Below are experts of layer 3 (counted from 0) of a mixture-of-experts language model. Rows are named router (the router's row for the expert) and show model dimensions 0-127. Each number is 128 + 32 x the weight over its row's rms, rounded and kept within 0 to 255. Numbers have three digits each.
After each expert's rows: "mostly gets" lists some tokens that are sent to it at least half of the time. This comes from a sample of Wikipedia text that the model never trained on.

# expert 1
router:104141174128107112122127179136164063144164132172066126124146161146199176122143129099116132003132149168150138137158127123119114148153090128034117145124121120116093117162141044108107144158161177091139137168099183116143128158038120152097162180167112183110093111127143133102143118161139109079179089128146150123122117129106167147116100124131103135087151132154110169095102111135144180158097
mostly gets: " c", " for", " In", " in", " at", " after"

# expert 0
router:107120152144134114088106173159187089123087105111037113145146143068168097120135113128073168105136116136094138155098139124102172132148098103043090166124098175107187153159161127160151096143148155108107115152127152129155132180122172123106138159147140090123105138215074123153104111147167080177162166129150177192131146164032186137141115086120126160131143092120153127121105109105128180112113
mostly gets: " a", " was", " to", " the", " from", " for"

# expert 4
router:117077136182129121156134161099067094087143116086172108116002126093169135105167169135117158195152104138114118118104130159175107151127138137131146100158092160140107108129098112178128097186123108104095192145103171124087085144146123111126109155104189085119135082126146187125142132059141115155211151131147115141105143085120136120185138117137116163093157085162120136118123159161100179148188
mostly gets: "ation", "ment", "ations", "ical", " people", "ator"

# expert 2
router:142072099106135142177185122125122113153148141156186124109102095097175189122211125185122168159146108125171177213082088099099144081172109125117163109121101165126123078165107075171150122144169144096096149092076166150130184092145060090058138175149142173184116125121144071118137125126146149170130146171166124144158132164117110112149103124128102143142108125116099134103102139131113117102068
mostly gets: ")", " United", "es.", ").", "),", " American"

# expert 7
router:185137132138103154104134130169147144177093065144153096121094192076179069120118106124164170132150079134106151157125149116086128094135042129141172137139131104108125130107151092073157153144103169168183124119118141169175055113126161100096113134152100141080100165152138081111137113145097140116111198130155085137122119193142132176103095124186183164107107143141186145124078056170125134145109
mostly gets: " K", " J", " Y", " N", " O", " U"

# expert 3
router:093138141109184161194087117115137108103159191145117095117122147100188086180114139124134157141045147168123110099146099108179122133212137131112179136117156079133171150134144155131136065175149146159089119142066107120117103113163112138110117078032122100121154138117089123151091104076142190125202132152123140150132128144164120101115128158095128163175107111084111206101098167100107118121125
mostly gets: " be", " w", " being", " she", " film", " been"

# expert 6
router:151145128100091187095182137097122116126146137131164097110116138154150198107109129096135132147139158176174139147090182053159128109150088157125152133103113105124050161162165119120166147070090127177178138122143100118181073096163131119056149090163171144141076158134169183147192144081120097127143133078128126139109077182129141101085119098083107121101103145129113121124172128112105220135125
mostly gets: " P", " E", " V", "r", " T", " Mar"

# expert 5
router:147106137114169135120187063098113103138172190131140078133132154107171179138147157199128145164128137070173114149090076133175103086096087139104134143108097116153122167144093105091121148144101163152165134118060094114129141129104155130101094113131094133167152173154101145135121081099128179131155178134129164172178178141121137096110108094169165118132126093120142137097064094172217174052103
mostly gets: " |", "\n", " 0", " =", " –", ";"